Experts of a small language model.
Size: 9 layers, width 384, 69.3M parameters.
Experts: 6 picks a token, a softmax router, a shared expert of 128 neurons.
Training: a variant of SOAP for the experts, 8646 steps.
Below are experts of layer 4 (counted from 0) of a mixture-of-experts language model. Rows are named router (the router's row for the expert), gate (a neuron's input weights, with its number), up (a neuron's input weights, with its number), down (a neuron's output weights, with its number) and show model dimensions 192-239. Each number is 128 + 24 x the weight over its row's rms, rounded and kept within 0 to 255.
After each expert's rows: "mostly gets" lists some tokens that are sent to it at least half of the time; "raises" lists some tokens whose logits its average output raises strongly, later layers aside. This comes from a sample of Wikipedia text that the model never trained on.

# expert 47
router [108 121 159 140  90 164 172 133  88 147 135  96  95 148 118 115 113 103 159 146 146 102 155 135 144 137 159 137 122 125 107 117 135  97 100  92 103  88 151 153 151 158 136 126 149 122 119 169]
gate0 [144  94 110 151  98  94 149 167  89 123 138 136  86 157 144 132 161 121 152  99 108  77 140 145  95 121 103 105 168 116 126 188 121 158 149 127  82  80 146 110 132 142 146 137  97 111 127 154]
up0 [149 119  76 136 129  97 121 131 131 101 109 140 107 127 143 140 157 155 110  97 125 115 149 117 106  80 105 118 127 131 141 115 122 158 131 112  81 105 118 120 112 127 159 121 117 114 120 145]
down0 [ 83 140 139  77  93 122 118 126 116 169 124 113 157 141 137 121 156 128 121 105 135 100 157  86  96  88 125 128 162 139 110 115 163 158 157  92 135 127 131 153 117 118 176 125  77  73 162 132]
mostly gets: " ==", " JPL", "==", "\".", "|", ".\""
raises: "---|---|---|---|", "Scientific", "Location", "=", "Personal", "Background"

# expert 22
router [154  99 148 110 123 185 130 107 157 111 160 164 113 164 155 118 161  97 114 139 147  86 104 160 131 147 114 122 169 141 112 124 141  95 110 137 111 113 144 169 122 122 132 121  81  79 132 163]
gate0 [151 109 141 160 110 130 169 141 121 151 124 147 125 159 116 127 151  94 113 154 145 104 137 149 131 116 136 134 191 115 141 156 125 162 112 107 143 148 122 166 130 158 176 133 153  91  76 157]
up0 [175 113 112 102 151 123 139 133 125 155 148 116 121 125 136 147 103 123 159 124 115 133 127 104 115 140 131 120 108 123 116 144 123 117 164 164  95  93 114 117 150 127 132 149 154 100 121 106]
down0 [134 149  66 112 103 141 115 110 105 131 112 126 164 107  90 139 117 111 124 124 166 162 105 122  95 101 124 105 152  98  82 156 140 134 131 107 115 116 122 110 110 110 181 156 109 137 126 138]
mostly gets: " \"", "---|---|---|---|", "|---|---|", " (\"", " [", "Note"
raises: "\n", " ", "-", "in", ".", " ("

# expert 30
router [177 122 133 158 155 104 112 144 126 105 139 103 116 134 132 134 132 135 137  99 136 162 162 118 151 143 153 127 146 151 108 137 130 130 132 155 140  99 133 156 167 126 141 164 140 132  99 156]
gate0 [135 126 112 136  81 114 173 114 120 122 127 140 141 164 148 112 158 101 105 116 104 128 129 146 151 120 113 122 120 134 109 115 143 123 162  89  70 116 116 143  88 156 119 131 130 162 115 148]
up0 [138 130 123 141 148 134 100  71 155 124 175 119 136 161 151 125 108  92 110 131 149 139 112 121 124 150 103 146 176 119 109 160 106  84 131  97 116 149 134 126 147 106 114 143 153  95 107  97]
down0 [168 134 160 111 150  95 108 108 145 149  93 112 138 153 103  94  93 147 130 141 137  82 113  74 135  74 104 143 146 144 144 100 126 157 116 102 168 110 127 144 117 130 143 137 113 154 120 159]
mostly gets: " but", " and", " though", " although", " or", " especially"
raises: " with", " round", " in"

# expert 63
router [134 135 150 131 148  71 115 111  93 122  86 118 117 114 127 124 141 135 165 128 148  89 188 119 174 150 158 139 106 146 120 119 137 121 123  91 127 119 121 182 138 138 108 142 145 117 149 150]
gate0 [106  68 117 136  82 137 139 133  84 122 102 156 118 156  95  81 133 136 147 135 121 131 158 107 129 117 177 176 117 112 126 143 174 118 157 128 117 117 132 149 131 170 137 122 117 139 110 107]
up0 [121 126  93 151 111 123  91 154 133 102 114 155 107 153 132 137 131 161 128 141 159 119 113 119 109 115 109 119 130 116 103 136 121 125 162 124 133  87 106 104 112  73 168 163 151 139 132 110]
down0 [118 139 106 146 126 100  78 104 129 161 131  95 157 139 193 122 121 146 131 124 157 148  99 150 124  92 112 146 151 128 129 143 121 139 138 122 123 134 133 203 140  67  94  76 139 127 146 160]
mostly gets: " that", " this", " these", " most", " This", " because"
raises: " a", " the", " he", "\n", " He", " in"

# expert 21
router [ 94 136 141  87 121 116 187 122  98 126  49  89 158 132 138 157  96 149 109 135 146 148 125 126 112 124  94 151 126 144 146 117 100 140 151 149 110 184 116 142 153  89 134 161 121 136 122 111]
gate0 [130  74 152 154 120 108 145 148 118  94 124 123 183 128 129 127 155 142 104 142 122  77 170 149 124 142 138 168 170 138 109 165 126 124 110 106  81 120 124 143 103 124 137 141 132 131 127 183]
up0 [152 107 150 137 129 127 119 139 180 112 113 129 126 169  84  94 138  66 142 131 144 130 155 131 119  62 114  99 136 110 138 128 104 163 144 140 128 115 100 132 150 100 121 153 160 122  95 112]
down0 [141 141 127 127  86 109 112 101 143 117 143  99 136 139 125 102  99 152 130 119 155  92 110 105 119  85 135 169  87 121 118 129 136 139 115 138 126 164 106 135 133 120 145 120  92 135 160 118]
mostly gets: " York", " Angeles", "mathbf", " America", "watch", " States"
raises: " ", ".", " and", ",", " (", "-"

# expert 67
router [145 110 128  88 101 121 162 112  98 147  95 156 105 133 101 145 100 124  97 150 156 114  83 148 118 103 119 157 176 136 115 118 100 145 111 111 111 161 149 147 127 128 161 119  99 149 110 104]
gate0 [121 135 108 157  97 106 114 100 102 146 130  93 161 137  98 115 165 151  98  68 138 140 139 159 120 111 108 133 122 125 129 129 108  95 109  86 102 163 119 149  72 118  94 142 112 115 120 186]
up0 [148 147 112 111 120  98 131  99 159 143 119 100 137 156  85  98 152 125 112 134 112 144 107  92  94 109 106 112 111 123 134 129 114 152 130 119 152 114 118 126 137 126 123 129 122 103 174 152]
down0 [109 140 160 163 125  87 118 156 123 126  87 140 116 158 118 101 144 134 119 124 112 100 145 125  96  91 142 129 145 153 123 152  82 105  87 139 174 116 123 134 164  93 149 108 142  97 141 136]
mostly gets: "า", " Lemmon", "mathbf", "ก"
raises: "ni", "-", "no"

# expert 54
router [130 112 152  93 135 122 117 117 133 177 162 140 126 150 124 130 112 156 123 147 121  90  95 126  98 144 143 129 131 133 117 126 159  95 111 122 137 119  82 147 132 154 116 135 135 120 140 131]
gate0 [139 180  95 169  87  60 140 136  89 145 121 144 145 129 107 133 135 112 144 125 115 153 138 142 134  81 121 104 132  99 135 123 107 126 110 116  99 128 114 171  87 175 128 155 100 170 157 180]
up0 [176 151 120 121 156 134 117 145 135 151 124  88 119 173 129 157 109 117 120 130 101 132  83 137  80 129 105 123 142 102 150  96  99 136 139 160 162 141  89 150 122 138 165 135 110 137 113 116]
down0 [134 135 146 193  97 128  93 119 153 139 103 127 144 152 120 148 137 145 158 121 111 135 157 140 118  80 108  91 119 145 151 133 125 132 157 141 113 114 130 147 123 104 130 132 140  93 142  98]
mostly gets: "==", "===", " ==", "====", " ===", "---|---|---|---|"
raises: "\n", "-", ",", "===", " and", ")"

# expert 79
router [175 145 145 131 138  98 115  99 129 139  89 121 125  97 108 159 113 112 131 141 117 167 123 117 124 120 113  93 157 151 122 127 153 173 122 116 165 114 163 122 122 126 148 109  95 115 130 161]
gate0 [ 98 138 132 141 109 113 149 148 127 108 126 135 148  98 136 165 145 139 151 119 135 101 153 112 104 112 109 117 105 137 184 119 129 125 115 122  96 145 153 128 111 136 156 161 104 100  98 165]
up0 [144  93  85 130 117 129 143 120 132 133  81 147 124 119 169 120 129 106 155 145 152 144 109 122 127 116  90 101 115 141 170 118 182  98 139 140 195 105 109  92 158 127 180 164 155 112 124  81]
down0 [ 92 135 155 140 132  84 161 106 131  90 132 121 149 146 124  77  91 166 147 147 131  69 162 129 109  94  89  90 136 145 137 136  91 138 118 128 137  92  98 128 100 178 184 126 129 112 158 127]
mostly gets: " and", " but", " or", " &", " as", " who"
raises: " a", " the", " an", " part"

# expert 3
router [124 114 118 117 152  91 108 141 156 161 131 140 153 101 179  98 154 120 148 142 155 101  89 155 128 148 148 142 131 160 130 133 147 143 145 143  79 132  81 164 139 132 124 114 145 120 138 103]
gate0 [141 140 142 155  95 102 126 100 101 127 127 133 112 154 145 132 157 121 112 110 127 114 106 163 113 141 144 126 145 143 134 157 144 148 134 107 126 113 172 154 139 171 153 184  99 133 130 147]
up0 [174 137 169 111 113 128 140 140 146 152 106 164 138 169 114 157 153 112 101  82 166 103 127  89  90  73  80 135 133 128 138 107 115  87 103 140 126 132 141 150 102 113 162 136 160 116 122 102]
down0 [147 159 147  87 127  83 125  97  90  87 102 166 121 144 113 127 127 174 145 140 142 112 131  91 123 159 138 114 127 122 102  94 138 159 111 128 124 121 151 135 142 109 147 142 132 103 160 139]
mostly gets: " used", " found", " left", " said", " established", " received"
raises: "/", " (", "s", " "

# expert 53
router [134 136 133 115 110 107  93 102 132 139 141 153 108 162  94 138 133  96 124  86 142 127 159 116 164 122 162  93 143 125 114 112 154 110 112  97 149 131 168 163 132 143  97 132 107 121 149 131]
gate0 [115 155 162 148 101 149  97 140  83 138 107 129 127 145 107 125 154 104 154  97 109 168 122 138 126  83 151 116 140 159 112 151 127 104 124 124 120 137 105 132 116 161 156 128 105 111 140 147]
up0 [117 105 100  87 129 106 143 134 127 174 100 143 137 128 121 109 119 156  93 147 147 135 178 109 125 118 107 106 163 121 117 151 105 148 108 141 145  61 144 118 134 108 151 131 168  79 131 120]
down0 [110 126 151 128 114 125 134 101 101 147  93 128 183 137 120 100  81 150 150 129 147 102 119 145  95  82  84 130 154 140 129 110  89 151 106 156 112 120  99 141 103 107 132 128 106 145 126 141]
mostly gets: ").", "\".", ".\"", " but", " However", "\","
raises: "\n", " He", " In", " The", " His", " It"

# expert 2
router [141 159 109 155 150 120 106 106 118 123 132 120 118 107 115 108 117 113 141 101 145 171 153 153 164  93 105  82 125 107 133 128 152 166  95 100 167 102 155 135 124 133 116 103 169 119  99 147]
gate0 [137 106 119 161  95 164 121 141  85 117 117 150 142 138 160 111 143 133 171  60 125 140 142 152 155 110 181 143 154 116 140 133 154 166 161  72  95 162 185 155 115 129  97 151 136 131  79 145]
up0 [182 151 132 101 155 127 109  99 130 138 110 116 104 129 148 141 111 106 150 144 159 105 114  89 125 126  83 154 118 116 162 135 135 148 163 126 148  86  98  92 124  91 165 141 147  84 160 122]
down0 [139 142 148 146 139 147 121 129 154 179 138 112 155 107 124  96 113 143 146 111 119 116 168 118 131  90 122 154 176 106 118 129 103 180 150  92 135 106 138 150 106 133 109 133 117  97 164 145]
mostly gets: " and", " which", " that", " who", " but", " where"
raises: " a", " ", " the", " \"", " an"

# expert 55
router [125 128 134 137 166 103 129 163 149 148 159 130 123 129 147 110 153 130 149  89 147 138 123 125 168 147 125 134  94 135 129 146 133 127 103 136 103  79 109  92 158  98 109 106 139 110 115 115]
gate0 [117 158 122 122 129 151 153 118 127 109 146 147  78 134  86  76 148  90 172 118 146 118 131 146 136 124 136  92 130 137  96 162 102 149 109 123 108 161 122 138  57  99  84 153 120 158 109 132]
up0 [186 124 100 147 163 105 152 143 180 132 129 125 134 142 175  92 153 153 152 152 149 143 125 122 101 102 122 146 124 145 120 131 150 116 122  98 153 111 126 130 118  95 100 105 158  97 104 106]
down0 [131 118 144 111 142 113 126 137 135 154 130 105 108 132 103  93  72 132 166 128 138 124 134 102 134  81 190 138 171 169 131 142 126 119 136 123 111 148 114 145 105  79 104 156  79 136 114 150]
mostly gets: " wrote", " had", " father", " must", " does", " would"
raises: " in", "s", " ", " a", ".", ","

# expert 37
router [114  88 139 164 112 124 110 108 138 117 128 101 119 123 162 117 164 127 132 111 129 126 129 129  97 147 149 116 135 141 119 116 132 113 135 135 124 103 121 140 128 110 133  93 154 104 121 165]
gate0 [133 124 143  98  94  99 137 114  91 105 128 115 149 133 115 117 146 145 142  98 169 126 118 150 157 102 126 126 159 107 149 167 167  88 146 129  79 104 158 166  82 171  96 103 131 119 121 111]
up0 [161 116 118  94 124 125 152 132 138 147 125 117 139 134 117 131 131 117 134 136 149 115 164  90 104 144  92 119 144 160 142 135  87 155  96 155  98 108 121 125 121 111 145 124 142 113 106 127]
down0 [110 116 131 127 162  77 121 101 124 113 128 114 168  99 122 162 149 134 112 159  86 133 105 150 123 110  98 151 142 116  90 103 146 101 116 134  86  86 119 138 130  92 149 124  75 103 161 126]
mostly gets: " made", " released", " began", " played", " won", " held"
raises: " ", "ed", " to", "ing", "s"

# expert 34
router [100 126 139 106  77 169 104 107 160 101 108 154 140 136 103 114  82 123 159 125 140 134 139 132 141 153  88 120 125 141 143 134  85 100 162 149 104 143 152  99 119 135  79 161 106 138 113  94]
gate0 [ 99 133 127 132 113 112 137 131  92  75 188 127  97 128 108 125 173 143 125 121 132 154 118 110 154 127 138 118 201 135 142 156 131 131 117 132 130 149 143 121  82 188 179 140 110 149 116 143]
up0 [141 107 109 122 129 151 138 106 161 116  95 141 133 165 120 145 169 124 109 136 130 156 135 128 121 100 139 130 130 164 141  86  95 150 102 116 192 124 154 111 209 127 131 106 164  98 102 123]
down0 [152 146 148 123  99 116  69 124 125 120 126 169 110  93 123 136 126  93 145 142 133 122 135 144 139  89 128 164 171 143 139 119 109 181 160  60  97 135 127 134 110 145 125 118 113 106 160 135]
mostly gets: " Ko", " H", " O", " K", "ş", " Ku"
raises: "ed", "ly", " in", ",", " the", "ped"